Weights of a small mixture-of-experts language model, trained from scratch on English Wikipedia: 4 picks a token, 6490 steps.
Below are experts of layer 10 (counted from 0) of a mixture-of-experts language model. Rows are named router (the router's row for the expert), down (a neuron's output weights, with its number) and show model dimensions 192-255. Each number is 128 + 24 x the weight over its row's rms, rounded and kept within 0 to 255. Numbers have three digits each.
Before each expert's rows: "comes before" lists some tokens at least twice as common just after its tokens as in all text. This comes from a sample of Wikipedia text that the model never trained on. Tokens count by the router's weight.

# expert 123
comes before: "\n\n", "=", " The", "The", "In", " In"
router:128154095157160162137109083161128119181133156117126129095117110113081082161127117121144145125108107140158112145158139153128163133134145123143134130129177093144153155148130126128181132148087102
down0:114112095140133173177102107166127152130137088171163138107153133129180081145128113145152103133136115130121126116141156113115109101123142140130138113146153134137092098109131139139101114141078102
down1:117121110075140141152127130131137134135110094104123098145099170098087171093119165142153149139134137101109160128117109138097124128140143123126188128141119106127153155133140099142133122181137099
down2:159117100143170143115122076090142138172149126140099146129096164121153104120104126154118114158146110111102140126130051085153081128146161119112117128132125153133112122119151105149087128092129110
down3:092122129145156103110127088150159088138147152091119090135118121119128121127140130076109153111158130124168155118128087079128159139125159131105154127096145120149100103123175132071149122104130123
down4:088185117141115117125131140178128151120153126171137121155144137156087132141108143126101130128137143195152123130169107133145169152138079165129125142157107132145183121117131177125138117118084118
down5:148140158103155094161145203108097102117131129146130146116136127115164126123111177158129127097097149147120121172147142134108141110121106127087104135157091119135120136130159120129167148115139053
down6:130134137156127151115109134124106134096145101173103181098137109155125134101080123158154136124133155115143091157139160159112150143122092133095101145101140124110092153107153096108170100100124145
down7:164149145133127098113098130108121125112135120138130142134085139178166102114123180141121075094108142134143072171114123143177148117109080152151106146124093129117110141106100097111132128109115125
down8:137116097100155131114123138151162169163155128132113140138126173096137107089130164142120155142095122153097084120137106155112136135139132131116135144154126166122121156113135124120135127152121105
down9:146136130155109125149103132099109085135155117107128118135147140093125138071139165106126089093070149118115102147115154137129107174156108124123132182145184116163160114118128147079107148155154129
down10:106166144136134138085123110149121142119126154137064102112142140121096076140139142186114119086138170146168092140153135130130107099097128125102145138086116094142106123138108126109100102168123124
down11:108100137130148174164105195118149122174177100135129146142121116162111107098146114111128098145124176114100106150143144112159140113145146099106119111149133105136132104129131141116148142152116116
down12:088076150158153099117128127106119085143142160125169116093144144103143147055087191110140115108116130136146143133128126118115112110145130096117085145113129125118154132121142122130139104116110161
down13:147160137075124106117132083092157172159110154116116142093142119081132142097161116156136104143103125124096126116156113122121139142148106141164096140128142103132101124102099168145120095117134127
down14:108083144107139102130110144125107145133126097115101139094121146132168117103113149100147110145132171057154140177107118091141121158111169129107104143151122097135096117088135119123173142139122114
down15:157150111135121135111103145111122124165061136151107122073097130106091139115145093136142134147080166131171126131128150109142111071141135159148106129132113122094172135124100128093092135096139112
down16:139152118146120171162093145141114114128137141105130111102124118163126140141109079124121123108175116145156150121138109138192148132152118102097169154136146121131124126112150112138124120152115116
down17:110144119073114092126135136174138114144134135121133128171136127115130111156142084128142108096111086168161133113138129159146137119120122137141111162142195125140115120115125124166168148138166105
down18:077156100112139116167131170139127121132122149099119127175091148099129151097154148164157110155137113106109095127105151166148150147114090103137123111089138125124129134119123128134135173156162120
down19:174101075093145119100139115140153161121131123124128127144124129129139090113098108132177124120102168158131145156156140134124150135183120139146148116158165091104103118151148128061139137123109113
down20:149147117138102154097145081133102139114097164129098134090135127126190107128161184137144133195132111149122153124121081130100112119119135077131105132095119110136110137126139106151112165115158178
down21:137118110124173095120126081155139089140112138111142143145115084108155121121138135127095133148102152150134091104122159130157136152112170108114130119147109110178145130107125150149128157132120160
down22:139148104139116201160069153123102180100121151119131108093159175144115157148152129111106187171138148091137108148116148117134122169145106133101145089121153155073101102116167127123164102112102104
down23:097099118174107111139121099157139113125135091120174122139097150093114086144122111132136077095124121076144135145125141136150137094127130140105132148120157112104121142103127139137136126131158131
down24:135143159121093108110121137104165139120134115136099161122119140114075130127086131148130160144154139108143176144118139162119109167122119130137133101114154076076126133115138164111149123152108148
down25:124151162155104166127145143138085122127139140115134127097110139116118088155099158129123116120096117133138114131165086147145116103129149125088159150130124120121091138151149113112116118147125134
down26:160165114123140103133172154064147154149074118150159184160078115133129105096141135152093127100125141106135088143104156144109136110102112122130158074108110141105099098132134131130154138144112150
down27:148129132116115072131127115142145141142133120131143132164117161119137113034119148118176135125127130139141156145131127148165151154114106101139127111152131107153105138122124127147136103152137140
down28:125102168139109098142104151161145113143123098157116156151129127112101105153122130147087109091137159142172122098124170127146115122101103080121107147115108106122118132123134144103103161116140092
down29:139100142132138105121129172154125129113105146153161134098126149125158123115088146154091156126119110116143138108105105141114123135142129118160153163121150164132154133103145169077107145090131144
down30:133103109145095097147139114121112147162097142124151162121078130149169137170141125157131146111074164124145139174105138104180115119103111134122090142121110150048138148133131131108081096124121103
down31:113127095140115118137166104094133164117107106137121123109134110148162089125131118116131177105095159128115157117124100123117131158085133123159163146135146125142103141103115091185077140128144134

# expert 102
comes before: "-", "=", "The", "|", "In", " in"
router:159173103175150151173134102160141136138128155126103132086117111161100074172121146117107130126107104134130104139116102111145126111130144137134111095115138117142110146138166125117140137132121087
down0:089155125129126130138112100132148160131134137145131132097119111150092079153109137115076110118139122161146177069121108141145150102116128115113157133120087136096107139131139145113162141141099135
down1:144141133118159101130165147162088152072080150113123087125169087115127140162108146082156129120137150136139150116133170068120149114106121102092130140125118121104114115118133077104101125179116130
down2:158107166168122109092108142125089112149172105107121105182141127111145159119123103119114105129140163147075112148155122136084136144193052120179116120118130119155138146144145136112107160108167123
down3:128162128167112154091100107113145086100133095115173112103120151141100124130123147165156132122111153112135099111118138151132128160109131113136118142131146144132184152111164158142106150129116158
down4:144132145125123175163126138130161175093100154117140100134172120087133111135144138106169125112133142117194127100079118134134115136175177123118136107152187102112123143138151094151131159125120109
down5:096149137151129127146165118140128125117114111143136098111132138113106158145082123083124179144095114084121143120137112108122115108157109136134117128084074126146142171142130168123127094147109106
down6:128075115051074081154135122134116153159097099111149114135153126108155113156086103131147137120109149087125115145097061139110150138155105105128100128118114106149149134139154161142123129129127112
down7:139145141106135141158113135105078149151120174122132094111128115105131119106165150154175140134096136198120121133107128169114142143156135141139121166091116113123115107126136095126149157144139124
down8:120107128143136099099064070163129132118108144133085128117130179108123103111113098100130142132095165116127051116112122114132100144133172125148163115099131168118116173131126133131100112115090130
down9:128158130115130136166119128083121107145118113141119165141132122129148126138099105122127088105138093173123173148134131108103097117136144129131130140094134143157166132142136132106123167109061107
down10:143135138127117084100131141134139105127109142150115120124096096132141178139134094127098122103095156155098136163119119111150157137135107111147155147161125127139107155152130175152139128105071113
down11:116141129129149101096094136135133129132153128110103118169100151150114109128128150108093151098095112081106108176090141143180117083117135106092109140128115103124111156141124125151123145139110115
down12:137100108096140148140144140151143079111138091134094103122104106155119141098159109108140142148123145151150159120108148123124148082150157103115165081083152072124099143127140112086113172148095125
down13:136114126076132133092147113144141143158129157160091151142124131124143120136174111130130180122132165142142132137125159143136153140135161141107144119169139151121170121134132179138129122118112189
down14:155111133118116132177131112120151132095115166139157170115151167147117151141142146139113127132124119137111124133134115102087150122129147140152112175141103077141123126094078156116120142149120109
down15:104109142147142122140121130131107111156128131084111084140130158108125140102137175169155114102117115137135134116109122128148076129159153131135127160142086101168186128121114159168142167132118165
down16:097092141119102076104133139131160136130103139163098146111112108123119125089127158134106138130160122129145113127113110124105128159146115142102093125152088130138104112119125161133068086122121117
down17:110090160111144142104162128140132163126096128123120120108150139139114116110129091078131113140071110066124125121100148144118119124092118127162107124107119141122157138124166162141141099119072107
down18:098141116149160062086146134110082140135120129107159053160118148147135138136103085127146106161113097169116142129129093137164084156114113181134138158129100132112114072073148114177121128165156135
down19:091138135123127066134127169139118182144130114108126138128111156124165135130165111124131135130137116202119091149089111143128104126131128123108153139107141120082122071111152122126077116086129137
down20:129195116149098170132124156116101170139124157144122119137146149116101146136157113128157091137146088126124144115164148131129121112114148102140140120176165139167137122119172145122141094135141114
down21:128116165116102152092103110126114120114105116147133133167156103139126111098110099153136159110133145124097116143101113114131173154135116154103126091145098131129131135116147133135140164118169117
down22:164104117135072151152141128139140154141095111111165127137157101120117141126159126133147109172187118104130135149109089149136121061154126153137130175152082170132154143129117150101114099121141123
down23:114164127089142150119142140089123121158135121099167085114158155139120120097123122147154108090150096151121131115120179144164169117139095117159115138122129144123115108143151105143128150157130134
down24:087109148144148112092143107156119070147118108212129115107110170155054165132146113110148156134099122092154138110149134134129154214113163121167122085120124139092083104156165121135108138127117152
down25:092147127149104116112159185147105137115119136100135121132197086120124132169122115155086137123140127171146154159122111103116138133138158099137122160129109116165127134085141162128145122135103149
down26:117160140129184137110118133094092129113155173128141095116113080093124159138110144142135149140129102123120131118112103094196084120126113131093125129134114152108129127084120142151123123088114106
down27:148101116077106137150141141158143108100116117107111140093137135141092129099108179121153146159131121137115152119085143166154108120106104091127123104127146121126104112136102116083138153103141175
down28:118121150112105088130099081145135110120134168136119139112129129173151073132130140137128082114108149164111158156128105133096128164152072177152143178140131142118122150160108153130166114126104106
down29:140100107128153112135136134139110150118142155123112158168112142126121095097110117113130085113134108125078119124124100114104149144118105158116108183141154110111088121175131162139109124148105139
down30:109130084184127097152130144104133158125091146139116140086114155131140148109122119156107119101106108131104134148131117111123123129081110090137091178155091146140092131135097134081119162114119165
down31:120103134120103145140120118124130154120155106121142093148151128194169135111171103156141095120109152069084106125134122145110133115136089092126136139123113131138078115119102124141130143086092095

# expert 119
comes before: "\n\n", " The", " He", "=", " In", " It"
router:139158113135172139119128087152131135134125168159161120099115119134113093171107134138153114122114122135142110162153120159123141115111128128146147129127147105141109180142162124130161136153083070
down0:150147111132199059124123128091111130169131133166171159128142154158103120120105147109150134139136146129125101128131145152136134129126124107113119119085106127129088142113093147115146156085139109
down1:099118171131154074137187156145099109135124108125160145150132084191108132170109143160162123127134063126148095112109106105159115114110117157089157113134134124107116143111104122129128109163127132
down2:170101129166112140136088106120070150122122094122176107151092132136110128121138158102141148133092157110100107131134121153124092120099163121104102146120169133144090152149138148077132144120131101
down3:066088146129127150177138127156186097132124111114129147168117111158128115132129123108147113119135146131112114089136145116155123090119118063123183172098101124132119190117108146143124143115089136
down4:110116196141087095113145099107117157124156181141109102135124164123114126095139139095126111119140112103141100119159124138152148128120103095067149142108131103137116161126126117122179095104130103
down5:113149148125129136130139136107142100155144112115166127127131160175099150110121158101152126155134124104109109137134125161128103148141141112108117188137130136147113138088131117175124109130105148
down6:116133118191156163082134130127106126135160113156109129095119142173104180192140122121124073175126147103160130108162175124106138096116166096114138111142118140155118117121115099128132139142108143
down7:109115098156112070125160112112072102142127069129098123141128098105144141107075135106136125089151155174140145148105125109078115117149133113133091129135106081134119162150119105104121175135156132
down8:168156133181130106144125153106100138142150140136099127165154154163088141118142124112090115103066169112146142110076172147138125141126141132116147112137125101140112135185115115100152158127160075
down9:153164117120146188103130158138121086155087153133111131092124155124103084149108109103105150099103110116190154137134123141115141101102095124115147130155162144130109166140120134145109101116173138
down10:151133126112155081090114121138110118128111100132124133098122138101085114123130149106133116094141139135116128120153133115101145146157133125115152155120139135115110128130118089139092139150142143
down11:135121111168153136121137128106119122101125109083079127139096132170140094072135089137141088135126129095130172099175134147102103086102112125164123120074151120097098152119101156141088111145169124
down12:130131144162142176122142131158092128112118130148120120056159146093154148089135131135124115131129123172163089160130163089115115120115147146107132118106131128147106139134138098122095114127162098
down13:153148184087119097118132169120158133106121105129156120112126137104134121122115101091141098115172139150164133105123090171120123124116141130142160152070144089137117068104123096153155138135149127
down14:107095132169140126179194139136140111170113159134118110137102108133150102128108128155148139085140144157129060120138080135156111141126117160123129161139127107135153159115080117145106154132140124
down15:114123121129107046120128152109092142079136111130184159085112070121085172106153128155157126155114084153108121110138140096180143160118092140137105140130088094089141136129108175121120115159120137
down16:108109141107120122114098098113157134118140121141128106168133178124132129122103091168162149120096085131099162113139121143092145142141105106141166095120148110109125102131154150142109114123148083
down17:098135106145145049181120160111100129102138160110161140147125149145149133137094110115159154163142070122127122105173125148102128173124093147206128155138145136087176097122119166102083085157155161
down18:120106102093148140148119113066142126120148120079127200128148126094104155158141148114144127150132134119149092105105116114108075110133187085130131158129134117095084160132098140124123114143111131
down19:141145140117155172152105175089115119160113180124096114154118112172121094149154094145117128146112140122119120116099161135154132134139154116129116115164132122131077133143152130109136101121108112
down20:108108137120132145159123145149135113159084128086117121120128099102164117150118154102089133114149109141164170144135131184102085129121136096069157147129131110126105129158095140131093198166100145
down21:155114120176179177110108114173083087136093128148092138112114098140155097129133120099110139118113126158123132139133121151128143144152157149144114118157153123138205113133143151136109095106109128
down22:159119116138110127093136118131072136113120137107119170117100182156139121097108115133119133145124119173114140092111123153131168136101157125136140155121127121127136139117127145158137098130156087
down23:138120129128115172146170118129148162146128107149107104136073143138108108149151087150182061105139163134090152118115120133123134106176155104128111125128164138109108135125147134099142199111152124
down24:123162114086122094101136086120133150138131102118089159111104131131116100147138166084116144115160116127120088142126122143123129138145080156129124120093124124146166125162118133171132140122149137
down25:155164102117144184143134155139128131128142113122141106151190179138141135153176125094123081142097148119124070124112162116135140109139155123180137063109170158142144104130072117147128151114123146
down26:117080135179100118141166128137141144173170081090109139142124098146119131126150098112141152107132079129118137158117171118166121170129111167173104161142143073071162120097090133130063110160116143
down27:123158160122102138154154108127149143109140118141100142177160114109103124143112134093106110129129179115165104130135097146120167130146134127106121157151125143137093144131148111109169147133157137
down28:107113148164136136130154102114158126123154147165113131151103194176139121149151112095094120136108116093112116101144140161085114114131158117136141147078119174115133091106125188146123104082125143
down29:127134169090131108163141127090099144147129121158152138115158074113111129114070123144110125124106127138171108114125133156134134070102094154146138182122084085150141145135126146151128121131143154
down30:123073113151142163159111102082131067159121147106123135130098139111118095113171132120125116107093116162118086148141124140128075145082160130159103101097113099112132160116140098160127119133140120
down31:149120138134154126104137154130118098129096105097129119141094170171096123147117145112164127081097123130127135104079159151194108060117119130100079154115114107108110183125155141123092132152146099